config.toml
num_hidden_layers = 10
hidden_size = 192
n_experts = 48
experts_per_token = 2
d_expert = 384
d_shared_expert = 0
hidden_act = "tanh_gelu"
moe_layers = [1, 2, 3, 4, 5, 6, 7, 8, 9]
router_score = "softmax"
normalize_top_k = false
routed_scale = 4.9
balance_loss = 0.00106
balance_bias = true
init_std_router = 0.0221
lr_router = 0.00155
num_attention_heads = 3
num_key_value_heads = 3
head_dim = 64
vocab_size = 8192
norm = "layernorm"
norm_place = "pre"
norm_eps = 1e-06
positions = "learned"
qk_norm = false
attn_scale = 0.125
tie_word_embeddings = true
parallel_block = false
init = "trunc"
init_std_qkv = 0.0361
init_std_o = 0.00807
init_std_up = 0.0361
init_std_down = 0.00807
init_out_by_depth = true
optimizer = "soap_variant"
learning_rate = 0.00683
beta1 = 0.95
beta2 = 0.95
weight_decay = 0.045
lr_head = 0.00828
max_grad_norm = 1.0
warmup_steps = 200
schedule = "cos"
final_lr_fraction = 0.0
batch_tokens = 262144
max_seq_len = 256
doc_mask = true
train_tokens = 802300000
max_steps = 3061
dataset = "wikipedia_en"
Below are experts of layer 6 (counted from 0) of a mixture-of-experts language model. Rows are named router (the router's row for the expert), down (a neuron's output weights, with its number) and show model dimensions 0-63. Each number is 128 + 24 x the weight over its row's rms, rounded and kept within 0 to 255. Numbers have three digits each.
After each expert's rows: a language model's description of what the expert responds to. This comes from a sample of Wikipedia text that the model never trained on.

# expert 16
router:112100097141153146147165133094107104183088164156121150130105140148123117128138141125119113146148118158152116155132137111130078108138105167121153145125148130159107145147183123071135099086126070
down0:137079172160132143124137091156120117134190089119127123138126127145168134143136139122134152119155148075136096121155153139130123095118168141121157158160151138139147101109156134160157090128143138
down1:108120110129122104151172075122130126125103193131077122136164103124114158136131121160137148145146154138140119132112087129153103159143096082124140185138118165148108152142112116135110104091123140
down2:123112135178118145107144104103151133117154127096125116159168134097130110136142111117151157117104126117108143077137147077084130133131146158121114052149132138144125119091124100116198105146138130
down3:125135111117132145117102106130166157134134102091150114135083132090157144117156155067113088144138127122107160106120126154153153129120165089128109187111137140090134182140125161118109151101091116
down4:161142131149112145133127113149139088158130112141129105194120169129104124218114148123140134133156115106131125128098157123151147110119064122120162140124108108112165125135123177120086078134133139
down5:093114133094123108092141134101130158154133110100158137107153174139119129132142136111158121114120159140103111110138134101149136153117104110119161164150149135149111163111098134169138106145088114
down6:088124182119150166079188134099096097116121155123096148120159148146133090113116176169127107125152103128111152134100093139143135086131135133106146133097118112135151123151116114133086100102165117
down7:170104193150149099140127123120163128143179083131094121167106141119080120125102144107140111101125094134111126136142138127101146124140132133135106151116124122109145120147137115152107129153126112
What it handles: Middle pieces of foreign place, club and person names in sports tables and results, e.g. Pad-erb-orn, Sp-art-ak, War-saw.

# expert 30
router:137137137120137142139101109134143125131070153132149105063146128112133145142147132109146103120104138131123100135116109125124126139146143126123094088174129115121179153118180162096130151124111100
down0:119144060194118137100137110157158164118126146114125131105133091100102105120099140157134110143176131139112139108123097116093143092113144119128130114164120113143133128168121152156098109147147129
down1:109138149118127159108159160103145123108138134118094157102128162138100140111132139123152149172104117134126106084137113102140140124080107116127182162075136124145117074110092183167125122128129127
down2:109110150077131161100157172105130139153104138129133154197099122153120097145169135109097094090129090089160144149157090103156138096111125107143114089131158111148120118114114153152122122130149122
down3:119159150132089136128116105137134133145146112165125171131093194103143153138128085080144091144087119128084139106187114134087141088078145166102109102131150159112130117116112111140151153147092176
down4:170149149127122141147110144134136134124161148120130158171151141131105103094143140197085118149110106093138111120135133063103141128110112155160139132121119138098158100095094100110118151146152108
down5:125171098112156153110126175127094105111125116091107072142147101114099136152142168126087119130122127126176117118087081114170103137133149117119131140139120097099129082136114107095148111140137173
down6:100166158144155129104100126082150112159119106125162107136121116124127134126094116123154147137112143154103160119154105150111104155080122131179144120170149110132124115170113149139133094152109146
down7:128124104122093132164106139139136120103164114149141093161152125131134152190138114140124116089136142126146147154070179135183138129141137117140156169099159155124131103176134118089100138135074091
What it handles: Pieces of transliterated Indian, Japanese, Slavic or Arabic names and words, such as Karnata-ka, Nat-ak, Os-am-u, Sulaymaniya-h.

# expert 9
router:151155124147159152124140137122140117151140137132077132088132159106119096139138110130192175124111126146107107091101113135104136119136143144098162066097126127106157149183098131131118118105126113
down0:111135131090084158182164156155141158103128147150135094124111083151127164143154136110162128107151125105128150115150125151143119144126154098152087141158158147167115125153154143097122130179120116
down1:140128127119161149128109124164137121140094158154139096131159094140121122096098134124106121126156099147100087148136084137128083103161101134133140120117115135125144126136135096139117115101080135
down2:121131089191118076118110118144137104128153114156106158150124121132075102131165146122109094111129102138127145092120113108109133083156116136098158117143114163102098179170180116090101113135096136
down3:180184125160115129150142118118131127145158152105130120111103149115157119112150124132092134119137095164153114160140129088141176113131101187128132106163075116146168152168155133147109106152128123
down4:152155106145112121123137101089138118148115131122121135141078089134115155099169143099179057157147175153128128160171107128092129124110128086126156142117108144143106130096156105164098145146155106
down5:150112139125149139119103131097124104136122179165144150135100103115130121122112147088171123127155195128122132106114117105090153124130155120122094152142138151138131111134097128093138130139098106
down6:136169132125105147118186148143160145157193108120137146119135151144101160111162150140096127156111138089137133111102114120165133130119148122127146061100084104161112119160114110162087127134123134
down7:109168080160139151114083065129156143177113091149170142129139125143095128121084086130143140101116124146152110143129108132140153090158143151129129076138099114108161158075131088131151184134139111
What it handles: Semicolons in spouse lines like (m. 1963; div. 1985), table pipes ending cells or rows, sentence periods, and contrast words however, though.

# expert 47
router:134138153154090118113160139150118151144154148115132144140088125097163099082086127056070097136092106117120156119157126123092141080154127102119138157116165131167138138134125123115144104123072155
down0:132131106132113100128120140157151117163131140193147134136066136112147179122093163125088152071112101126147157085150129111103122112109181143125152132126141137142082141164108160129120131113115128
down1:110106089110098089106164187082138120103114131163138141100093110139145123116068093161155141140108110103098144170149133124161090141158114107128143111106123142111149133100151141147137122120083138
down2:154127070106148166112092115176130176106144109106110130113156132116088152105100093149128117124122129141138114112095148161116126105106134157148108130099086135094097166118118143120126159112107130
down3:157147131107094131138141145113128137119126135172118178108135119155116141136138103129077171104149141145135109112162115159164105128123171187112111084135091139146147091131131099140155132122137112
down4:145128114148114137126106151124080127126144131127115105112170123137114159155142116145149125133137112109140109149173112146112160128120153132195108120120105140126148131121130158106125103100096105
down5:084099152124163078091135141120075105107100108105130129114136127154183135150163135120087141108160145143142154141118118107114089111113125122124151114140117142128150139123134150100105144127107113
down6:108147150123083126074059138135132148148124124149083126141093104134127108155159164086125148104139129081077144132121069103122096112139140123153131182154147155132123128132110152114125141113116154
down7:151098114152125098137118137132156093160140151156124114096120150140162127140122075144119108142163117088131126184219135128125106128105150118127145143139166111141133097135119146129114157173113170
What it handles: Decimal points, dashes, parentheses, slashes and signs around numbers in tables and measurements, such as 6 ft 2 in (, 47.62, ±, £.

# expert 45
router:112137087157133149080138164150160079146162121153149131125156149139134086131127180148123183107149139164128098137159140125120083132130175121105142141126103136132108151143128114128128101127139129
down0:116121130163132134061139166131128126133102146130162093113128133131152167144137142123126169169140155108126134084087142110115164158137156110106125143158169098144126077155126148096105123103113123
down1:154130121118124099169132094147148153093140109162103135106106148111135129138113128105167165149142169110143063141106132136142073124136098161138149153123103091123146130156087110122140157153153120
down2:145165082093131128148131115129127104080099117142113120143168136114156112115156110136079141094142097123147143117140126092131127145124087139162121106119122156096127117131100103148094133112127145
down3:129095118127109134131135151141120122151114088122108087152144178163163146147127111137186132107115157107176138110142102128164154132161134102132138137146086141108142127104111094127104119130104142
down4:140143174106168177158154151132129106135122102110093133174129142095138129090146141121156151121142174114107120101151098132098123170122115174138137143095136142126118119147128149143132136175123131
down5:137127120143143074107128143122214151125131177107143146138115088137128148104144156166109131147133115144163104161141130168144157102129097159146096134167149099133114104107139163148114133134170117
down6:142217107142113142168095148117125165166151143128180146120143140131160143171159130116107127105116148125114127101130142111136084179088120100118159177139132085124092090107125134096128137093135114
down7:098076101109143131126117103126138207123136095127158110124093109117108134101147078150139137124127182142104146094160131107123159135146158155123085102145096152112108100130129098103127137156096133
What it handles: Pipes between header and data cells, like Team 1 | Agg., plus leading hyphens and colons in infobox or list fields like "- Fate:".

# expert 11
router:150142162097091142112146114125139155121087154126102137135126146141151115118139080138141133141148122111143124140098113126131113123083140151128112100077110074124114127150120126185104124153107114
down0:156134087096135124153113123098173155116138107175124135136165092113131119072189135114155124125137165120104146152109132118122170120125115120139131148151115160115161115136126175103158100127123128
down1:099144131094099096105094121075123105122116115162136119132154109151162106180143138136096121114089146122108136137100061114144177106097106184128106099116136160122164129167130114112149141150137141
down2:119088108102115145098166179116147096171133104119127128099148118143128107155120132167152091146109155162160136123134109151140139151121142101107150140106087128111090110107144141130108110155128096
down3:167143121102139161137110084137178129133132112112092119199146110143125150158101132126089127145110114116094137111129157126065111171154118132150144072128109114136147149120106131122143095152114141
down4:140121163117127105100179089139107132132102128111081127135188104128126117128129117103120152134112139151151162114097096093098147142103173145114156171146141043143151110093094135091174117126119121
down5:122166140163062115178101140129172128140190171141145164162135141147146167140150126116142162117123128116114106175129061146130126147135151171137087131077133129147115111141136149114158163128100140
down6:155122168123120128087091119143147170119103089097106129136098154132160170127139162164119105086119064124131142140116136156180124118127184131176103126137107133142142150163114118133147121157133171
down7:123103120115125122158110128111150125149105151143137104140157143131110072110101102116144156130116140138150147127102118148138105125127108126128161167128142099124078112160133136115152161132114105
What it handles: Lowercase syllables inside common English words after the first piece, such as gu in language, mi in endoplasmic, ona in traditional.

# expert 22
router:155124094066140121142154139121166098119100158171131147122128099119104171147134133130133159122124136171090123145117146164124109151151118111141116140138118134158150097162124104105092114133093114
down0:111107104131082128124133143122104113132156151143095111133120124122099143150095065134099128101109103071121125159131124135141124140134079137072113141123142162138148075173111125150127160166113137
down1:160129139139132147100145098099108152127144126162119136121094150125144140156117129113107129150122125126098094157118170176108138111121155143134093079130138086130148111169127146100132163097105144
down2:056109147124176144096142146122089126125127127129126121126117100115109117170169111125129126149109148105139143091116103077061174125119121127133136115124104133131157114110115150095122124141128137
down3:129088084110115103124122144159159142094131192167148094138131159125116131132098149109122173114132098157143103127143130138137190097168145090096129116113121104132135114117143182165151174132112115
down4:141164126156157098116136106114117127133178110104142126147112140126104148142105148113116144122106123128093111135180132117109110115115113154139121121115131126166135129143140138107126149152150130
down5:180123122130071098148120132158107084165108131116114148168123151142085103139159158097100142102136095133102132116160156121071105128107120099139122106132109109122165145129155117134111100105136119
down6:105133113151106089118120110137109128143114153115166122097178137104115131189089117110125119139124112148160141123103179139140105148131145140135111139164101152066141151122125110107156150127100123
down7:110168129142140171111114127149125148130131136102102138126101127122134108169085129125142137116132114072176133123139149127132137097108140162108110102154134103148147123145104175127095128104131153
What it handles: Final or inner pieces of surnames, place and team names, often in tables, such as Ro-ose-velt, -ville, -dale, Stadium, Limited.

# expert 3
router:105149121144126100200120142117152095097118115091139129135148093102108128148143111139126125100129143079090140156078133140122134139083145155114138102165124088180169095140107133143133100149143155
down0:177111056188073130145094147159118119098117116138130108133155122172106100122116133137123158105122135101176138120134112142123169132108114171146120159140093093108107107176123158143152144119141119
down1:111172112108174142127144128065173154150152142087182129163124174137134114119124118173135117107144127107119139075123114112170136102123153093088096114087135145088117119128137090101149145133100119
down2:140125156134151167128144080128134103159097098145114152149161159157102124146144142134099154098120127164129078117166088156138130169115143161123133096107174156158079134133167147121145100152151133
down3:146131119162070148099165113154153075108137158140161137115139096177113088137133133137125102132150157154153147155114110118120142129135133170071135141130116138156169096116177081122124132144139114
down4:102113096146120142160111094161128164116086096111179149093125105093143134126117126131103129081107119145095146127134152153147164134076114122171103118109164110156119112100099130129072134150144135
down5:128139143144167120104117137116135149108116113146113130162142138100074137154090188123115136119146111102133124122117136066118147092090118144168143119092156114089129152146122100147147133117095176
down6:111101145127126143162127122114175144155128095151114126134127084134108160086125119157117108117089149127116144158123140115137099130123129097129153133130125135121122108106144175121096137117128129
down7:160154131143135104107122121103173128164123089162126121146122160105096182090117096133133177138186127133124148186096105106147125128089116174113153100141135121087147166127119150133131109136130153
What it handles: Short syllable pieces starting or inside longer, often technical words, such as su, pro, the in synthetic, Wi in Width, hydro-ph-obic.

# expert 39
router:127108119109092128159109115103150107126151158146111117138105162086104139139137139105120135135121145123171138193076149115113130085159092128106160131175120173131118154142159117112106162145109125
down0:105158185203155151145106147127166102118178134149110112127160146108101108138149099110151121121120133118145118110113145121094149138149138151181135115111154099094157154137051107122162133156078149
down1:126141131143125138151166104145107111109173167148154146097110110123139146149103141113101107126141138117086180116091140142156097136098124094139152131138118107171100146153147164107123091146122142
down2:150114118131083114133182129113117125117118137151169126140137154150148137118098121129110072156109126122109114141050131108151119149150147125167132133121115093130130113152156156098145140083177101
down3:114136133141137126165146147089128133118103145102143120135138137158137132167130153100140093111152136090162135160137147120158118087065154176085156129102138132112169083148091133154150128111143105
down4:132103125117144122110119136197125148174125103141122149102149123115108150090180116137149134140087138082153123166144121101102163121084115129124140195144171113098066127101147149166106107150161087
down5:110132162151119167157112121157140058144142121132145117117191131135143108170138151129135160103165144148132170105139083136107107121146152113127126147117164152158148119133145078092162111124118133
down6:154104131098124102142131104094127128155142153092174138134145150146140136131135110127160157142180178141079147158150138121153149099139150148123148113096103111118128161156131131122138165123110121
down7:103148111132127149170103111136128142106110122100141095135136143128116157137145105073106162144115144124162064138143128097113184110147113120094105139103107148118120081111144082156109111160137110
What it handles: Common Western first names and pieces of given names, such as John, George, James, Gerry, within biographies and credit lists.

# expert 10
router:138154137130127109097132133095166148134140137117109128166165133136129117137131098147140148142133105166097096122136161181106100164140091100137131143110134131091152086153105095145127182131115153
down0:111137113095124104106144157131125135151138134132152146140185112104116126144114095140076140123142126125137116148094159111082120129123118149150148147114090115119150129121107096107126143143131113
down1:070129119117173131110094157151119122098102129140129150166142166119146123163112115161146149137144152103103136125125130122151123099108164132106132132115090100120146125095149175143141103138073121
down2:145161114147172113106156176137105102128107106115136147150117110133117112140137130132102140141095103141134117145179116164156085109154170122134121071128131096112126182122126127119131169111092122
down3:121087104070115110141128127090141145125131177155124117138100138130101114169070150144173152123094162092102130156100140155103110140124136133094123074119123140137129078138151166130121145128126103
down4:095153089145096109144152138136111140117086129135107087133140164134134154110124160114109155135110099130139103162163161182162106124118103109157145101121179115192103099145153114126100126100103170
down5:113148134094125150129125150110104139141084125121103125137137153128115142156122161110161125123145144122095129117091138134141129128106127099136157096174108117154117162120084163135124104175145150
down6:124093107109083165132163086169152133145153116148118099129149119138118131114149122129124115154114151141097091144130140118124109144147171137123087181148118120117115090136124140116147152119133179
down7:101105124143136130103117128090108147125142116135156146149150139162154103125154118165122110105127132075141191137126115156160157103121185119152149143142135152132144129145104140109129104119148120
What it handles: Line breaks and pipe characters that start or separate Markdown table rows, plus bare numbers inside table cells and list dashes.

# expert 6
router:106111148078092122129198151127166138119098162153106143127150115145121149160090173142105140136154130113144128187059087127116111109145114142123132134134154156131169152162136146118147111142151139
down0:153121108185148123126139161102107131128150121158087139120091153183092108123156109123124140120151108129150159113094128115089091148129114093118090138156127119116144120171138116107112140148139170
down1:161149172128134143164173141114116092135145101177129122138131111135116134158129136065132089136137123110146164148113127112129115122172132120139124096159110093141167169094156121140130140086121145
down2:111112160067156122122163175148094173126127129129130121126100109121156132158156173130124148124138150148148122167115139076100109113136105131096113100116143165097125165128146137152121130141129104
down3:116184142124139107126097135087117162154118144154138144144141113125170160106167111125130146148123118131138144132130113122125135127133089144117143091109167136145114100089128114123164120144077150
down4:155141140163124160137146145127132115176114123141142154138144160120109109121172118111119080133067157116086171173146145160129136099128111167092128106128082118134152151140128126131077148091104104
down5:123177127112078125062141125162132170128143138112108122126092132111197160123162163162118169102138150115121118115163099128121107155107133134179152108139085162157112140120137140158131147131163096
down6:115182131141115100159132143115133081167114163101149130145109126147115124131149076145168133132117135113129145114146105130126138141141162143143100152134160100139086113107138148124119110097102137
down7:116116144132111134112128142147098092154114119133139171159146084151110117082129144086117098135132143132180124125147120104088130104140171131124092163145142135118112129104116141164115186157129106
What it handles: Middle pieces of split foreign or unusual names and words, often Romance or Slavic, such as Fran-ti-šek, Ken-si-ngton, Ros-to-ck.

# expert 40
router:109140148173151122107110144150107146112132101121104125093137137112155098096129081105148139155127140147110128123145089159090131081151183150126101163127099147115085170142125125163123143100158163
down0:164177101180123144161111141132063080105127128127118132126126149124092146146137159117116148098116154097153138109087131148085138108147105128123145125151130115098112181157151149144095104138134160
down1:131165116150152105114133109175136171144114148094121115157134151112131129117151143118159150104108160147094104135150137139110137112123145134137113093134114168176074119124125117139107117120130149
down2:121190133116133142101138094120156138175116161108121119100119137133149113145182141159122114133123102115097084122127162170104112128133101135154093104078154143141095085171116169138117160114169142
down3:152166152140136164115141131114096131164106120136135162146112145093128113137111115147155170128162130069157131121107179135148135132140128117098165119156140096103169081124149166143130123112113124
down4:131093102111172165088115133114148115176095133159136128152145150114100106164145163137081132149121087136134134147138095155147102134117130178158111134126102177127134119089148130127171148136121115
down5:133110112086155145145105128106124122117169163086172122167137150121156146130116167104153115130171123101129122105155094157147120162115098140131144133107173155155103132153114130140130134141109138
down6:146154129095167132134152153145118137136098102145070108090133166098146142094166145163095159133170154126101124102130118126102161128153182125141116160128136113168102159124133140109111122096144096
down7:122133125103120137153105125147138136118189144133115085149104117100168138150066132144076115120097115119122140165118150099103102111132125167112136075113152124133095102139095127163149094111095136
What it handles: Commas in running text and colons after infobox field labels, plus list introducers such as including, called, titled.

# expert 29
router:125095118087136115104104140141102144148088137121129157142140167117087147127135133115165146130133162114163126128140163139142146129174171117089102084127081106148106135153165139108112119120137130
down0:147131124128123141103161110147121122163150098084131117168107179139142139106113118119115155159170134128124109128117153130139134059122126100150102144136146175159115155144136141174112083147132133
down1:068120179149150122105126101113135140101098093116113120129160112127138144120105081126096124153163167132163139147145116086145155075158126141141142182118078131139100105157154123145136150133116103
down2:124145170116123096133111097142102128166102093163106135126126079139086105143177105152111122092125106129172150114114125136130095116149125139108122082106167131118153131130102113098139152159097154
down3:125066126161174111126125139099100126131124121134126117120135139129124121121124170162143124115125093098148145091124120137159147154108124125092152146141118144126177111159112126144148122152191163
down4:134093139108093133149144149116128097078126093133074154155148143144139124111098100158141131100135101161140117100159097147097132126150158144138099124126135124168103094125124161108166142126103145
down5:147086158144129147161148140132120146149130143141122142129120130129125115119096121165100133116139146116110107121134135120126142113146140162125076179081112110109153146106162094157141119135105123
down6:149147068125106142166172121115116106131147136144106123114089147136173143109095133147119116126141113106101110118183099110123101114102079110164147148077094118114128130136138134116087085137138123
down7:133129082147109124129171143115110141112163159127116110145118148138123157144115081152147148115143115125145151174134124102132115129131106116141155147108120135148093127119157148123142107161096086
What it handles: Closing brackets ending birth details, conversions or notes, such as "born 1972)", plus country names like States, India, France, England.

# expert 14
router:111171133091062106148110103132090146132131126128149138168147151138111141147118163146179096142121131134085113140118131117102137127125107105121102147092110070151123144118171126124137151166136123
down0:113148081147099134101110119120108126100104144096170151161099105140117141140139133115123142151106096176114101140134095090125109109112124130132127104088152166110106146112131171118157166091126151
down1:120113121115105142103168135121147124130098170089125127154178103120115087110115119092095146145112099109126153179131145100110092100153137134126141134072110147121115142128157140123138102101108117
down2:101136133094130103133140120152154131105126141144129117177126185146126146105125124144100107132122067117137116125131158110099131122112116123168133150075125109130119088155109157105153134140126088
down3:094148126127116102135091142131133095111130128139148147105156159126115152113137131161155103073121146162123105137124092157135117123165152132101119130119131169118174095161147126137141119129157138
down4:135119118121112132140133129083146125119138157109166149139097149115132141112122150119111161119088153092127141153103064101122120105095103086130131130108167127131169104140118102135136157139134140
down5:126145111155137131146123136103140125124161106124124109139114122123142152118119122109088178129170149124083110106102145102117129095120079118161096092114100116147091117135167132103115166142105139
down6:139171137131105171165153105114093091166117133158114150104116107117106131154132084141126134108144171124137104127120135107153125180121170153145118171103137122142095129092138075135159140150093120
down7:155115093130163133153091148110151131087131117128156178148122079127126145125076155169094127147145163121155093119151119137129134146135157132150171173114116132111160156138088197143152137162169128
What it handles: Column header words and stats in election, chart and sports tables, such as Chart, Votes, Candidate, Party, %, Total.

# expert 23
router:133168122096161118112156068101141137095119081166116137131141121121143132091121115113126081117112135162162125117183161138115130130151132111125126144146168163094095153104096117148154168115175120
down0:076150106103141122153113142157151124134129104106160126119150122098141086100156120145113120139136149107126132139132161133119141092134133125133160150100067088129125164154121102128137169182181135
down1:137152116184105115139147144118133148128078117132139173131104147141125146123137114159138161156092177136134136095120164155137109119143155167159128150142120125122149143097123140128112157149130126
down2:141128122116121151115155097116141129138138099083126143094104127136098155174115083139135131126132129151161089120137124118088163142183172161103100091143171131131137101132073082148119095131099143
down3:146153141103122122148165145109118099132147151102143102112162103147141120082123140057111131129106118113124122164152091110132117120135126147141116107128148192136126130128127147103169105094125115
down4:128101099113125105140086154129125120150159136119102139168114143146088137132099107133110085127110128136146133114121149117092125108118162142135098129123176130131145140108179132142125121111147165
down5:100125107138088147102143124151125145092163171089134086102133149154114103085106153127144109142083102171119127109112119124128110080089174144141080147126124138155159197174157165144149144097146114
down6:137111099123152128127135141137122110108129090119146146115172109118132128146100141128102155093144111102128120141132130166110080113151067150126085132123128142100145118164113154085114118103156143
down7:123108128149129115102145133111102176157157160162144129142164149136096083136122161132134111102131102127163121143122112110096140111119132117180141120159111128128135132108169151090140127144064147
What it handles: Periods closing prose sentences, plus the = of section headings and paragraph breaks, e.g. "of any race." before the next sentence.

# expert 35
router:151095099122075119094147155150124147138124153149111155162133128136099119127115127095126165115163137097116108110169135137112097145081110141129125161122133135103130144126107109127091126112093099
down0:155138158117156114072113110135174147100107116103103135115131157127167159105097119092134136118167133100130123153126140124134133114123160157174120119126120151069157076134135094085123127105100146
down1:120124155093130154161103144136153127151123139132114133143118166097145108114099149134121138123119091175141120117103131149115131090152137138163094127151114095099107127115069088160167123149118133
down2:083113090177141161101133122163149142150077158183106101129126128119136099109141148122129128114104128131083111112119114150082148102138067144092102142114130126090112097089089116106081124179096134
down3:110130143115112111096107150108118144152130141085108177149151126148121082155136132113145133171132167107078096121132139113135111124153139113114153167177146166159106146075139133158124118077154139
down4:121151099075114144155143167134118126090113104113127115182153129131114136100106128100151143102147080139132124135134093160113139117143125138156113084143114118134124085137134118152101155106091177
down5:076126153109175082158140107120059138089128118116164113106133102120167148126133062150136152111116136126154135132110149123122138097158108139112125128133082157114119157123109095155135100128118151
down6:145100128128142136129149111169125100114100123181160145126110086164174117108086167107136113163137167134134138165149120147132111149107157142078088122139117124137131106149102140061112079118124137
down7:140156110144107156158119195126114144160135117141105141162146117120108114174112200122154081133107128125174144155132114110109145119124156171168162148165165106172172130123118075133126140157118120
What it handles: Pipe separators and numbers inside sports standings and roster tables, such as the bar between wins and draws, ESP, MF.

# expert 31
router:134159081164149102124137095124160154126080123136145141125155112144124118082118124139114136122152164186080115150120148146128156090155114084159112158141127151109097126121120079135100152104114165
down0:138207127137112076130123084108132165111126111136151159150141147172077137101159125166122156090147131099109167180157102101138084146115164110144147174129156158140129138123117112110121137105139069
down1:127109104145132129160145136102139146110112128077140126142109147188166150151128154155178148151134128109099166137113142127185095131109081137172113136078128135154110147136098168125119111126119115
down2:144164105105120089110160120139121117178160137129113120118102130145131100107117160124144110126171143110127119152134123181104159124106122092153097122163174152163123098101133113138113145142145142
down3:153128100129097156148088104148145120115114100116090110121110112120125117108175140140144128135106121137117092090141149117092150158124126131107156127106098064105116099133118112122099111167127110
down4:162127137145113102163123136151094114116103123157139135082109125128123135133122131107158105144147163148128151160159104124138153149122126097138121104133136126120117120110146101139104136142140093
down5:113140127113114108122157118127137100189105150121124104138132123147166174103111112102140078103077110155139135153144118132134133122138067131150088149112166189117141135166120142152151127119072106
down6:129138132096149163176149136130123154141126115130148113214143150158124122086112135133177103108103146160121145124124125160112127155141190115092148117142138157130121127133131149148109110137138157
down7:119139132143097120118121132118110120124162120155142157121137103127152122125132144143155076138137180146147134175146080087148159125115129099146175111109075135152139142107113177097128157132130157
What it handles: Bulleted list dashes in name and bibliography lists, and articles, commas or copulas before role descriptions, such as became a, appointed, named.

# expert 42
router:106139143163088094160073108144127126164123123106116090122090127106102112191134170126101108117154118119157135128120141140095118111127110147115179139157152136130093098140141160120090125135104078
down0:133141152111065069143133107152164153154141051086144169129093119129108178116152124121123079130118128166111167109126120129147139114112143117130138108137103146110074149153153071111152141178125130
down1:110131119145124155107088157130167123114120170137152135130130149139132094088175066121110132099133109082137155084099110132188130114124125143153130135130113139108173122103085129159119133114161128
down2:130142111112133156120155115138114110099147112165107134110104098166106113140116144121067112130098120126101136127146155087121084155155108144107121117148093139134130139148100125098116136120129168
down3:177097132125120100119153125154118134134100124168152136132133172111136140124105147107111127161134134137098133122163126069185153152106145121185122110100128132164147135121079118093078140097155163
down4:166078142119135116098151134097147094176107163129119130143124137154101148106107157131120146132092081113143146109145172123087113142090107184154126146114128134129118158129118115114128143146105131
down5:155143173161142188129162148089131131164136123092121100159118145149152161112117137068132145106102124142162125113116126120177127132160128154107136146116125140126154143145125151140096129145133100
down6:103149130146133103124148096108142110143089115144123153096131080165176108114151103080130117091105066133164171128158148145071129108128131136124133115100141133138121160152139123108105157113112113
down7:128156143124100134157099125144144142161133146130104098079100135130101111086153118147108102104067135127130147158150128161165142134143114142135129129120114130080143111121172110161117101111093152
What it handles: First word or piece of multiword place, team and person names, often in sports text, such as San Jose, El Paso, New York, Van.

# expert 32
router:105125117158135142115160162136117092121133126115172127110114108141112117114120129162107207110105079125135121095157154124141153167149155117084156118132158142093150091129148084114107169162101155
down0:155130113130148114139156144092106124096135126127154151091174164148116135128177109143107110178138111162113129116157136153119103148171139167149160112138145136136137129126169074168103166120154150
down1:111147119086133126142132162125116090171116133154154154137144099149096147108174101128166121082127159127192107146181127111040137156119142116122136132141149173176101097113150156099104096133126118
down2:146086132124131138165129140101113120111123162123169094147077115080113112085145141106150116107127151159146105134124104101092132116099155120125135157116128120092094118110153095173118106124088101
down3:098125112164109130135121130119128117124128115161140112159158134142093116128129122132149151120079124120095086160149141121126103142117122162170117125156111123082107101132164101128127140150120164
down4:140139152120111143140111132134163130153138127063035124103107136136114111107111156117074149128105121122107146131106151101129105112111113137142149146105122144078112123133155151151148140129138143
down5:133127133146156135125122163129104141124144089157128134101141102103112147115128140130107163101142093111139090127120078122160089081083130134135084129056143113168126169102104118120178140132120147
down6:127134129146116072141127080110172126155101145123096171149108140148097132128147118171138119097173121144147115139086166150115124124132142120134128093128157118108117134115104075138132129113141166
down7:134144170155132111117143120153137139132124161131095157133157123120172142163114113123097098135132142136101188118210093140128172092117157135123168106089100108148101097119073105181103122159120157
What it handles: Articles and possessive determiners like the, a, his, their, its, often after prepositions, as in over the course of.

# expert 0
router:136123136115133118124109144121098141089136157117141132133157138116136148106171121101155129142110090098095115106137061158183180086111108143156133099114105083156146160159140163110156121141165131
down0:142096166141101128126120152142129124136114125125128160099173137089125177125119121139105125145132107138111159134103171094117130099170113154117130160092118121114099149066115137091125120112116148
down1:144147115113143124114150133152148130123138157111145142114151141129122087119159146155138133133181125171121142102116134122096102128140107125116124111090138145073142095120161167113089078104131130
down2:125182103140148133103104161129127113107107122134097163155116087104135093128096131103136125166135132116120131102126152128077132099142142105137132142146129124118143115160120170107159086145155140
down3:134151144141118120126120105119110095113119143087106110140159076145122115136150158070143163132100156160139148119131159100123148126158175136125135164108109095134123111087193154159111108140166107
down4:117121122149137112138112112120147109103097150146073177123138129153090141141103152148140116095133141138123164130130141143103163112113119131126171179132118113099096116110160123135117148110114143
down5:109118127108104129097168151156169097177189167131153180113128113133113124121110106145138113136135128092116140108155114093123103132170144132151116094149128158117176126098136143125149151153091116
down6:091104153148106120147117134148144130105149091129122166149163103136117159133157119079124170116141134130110164133144105152144157126169124088203114104112106121102132134154132143145117102103184166
down7:105140105136155127162154120149141087161072128118137100103138078135148094144132147149101126099134109123134154139133151135114116157085180131114138125155133142142106121142145131114073185133079096
What it handles: Field-name words at line start in infobox lists, such as Coordinates, Genus, Clade, Website, Launch mass, Location.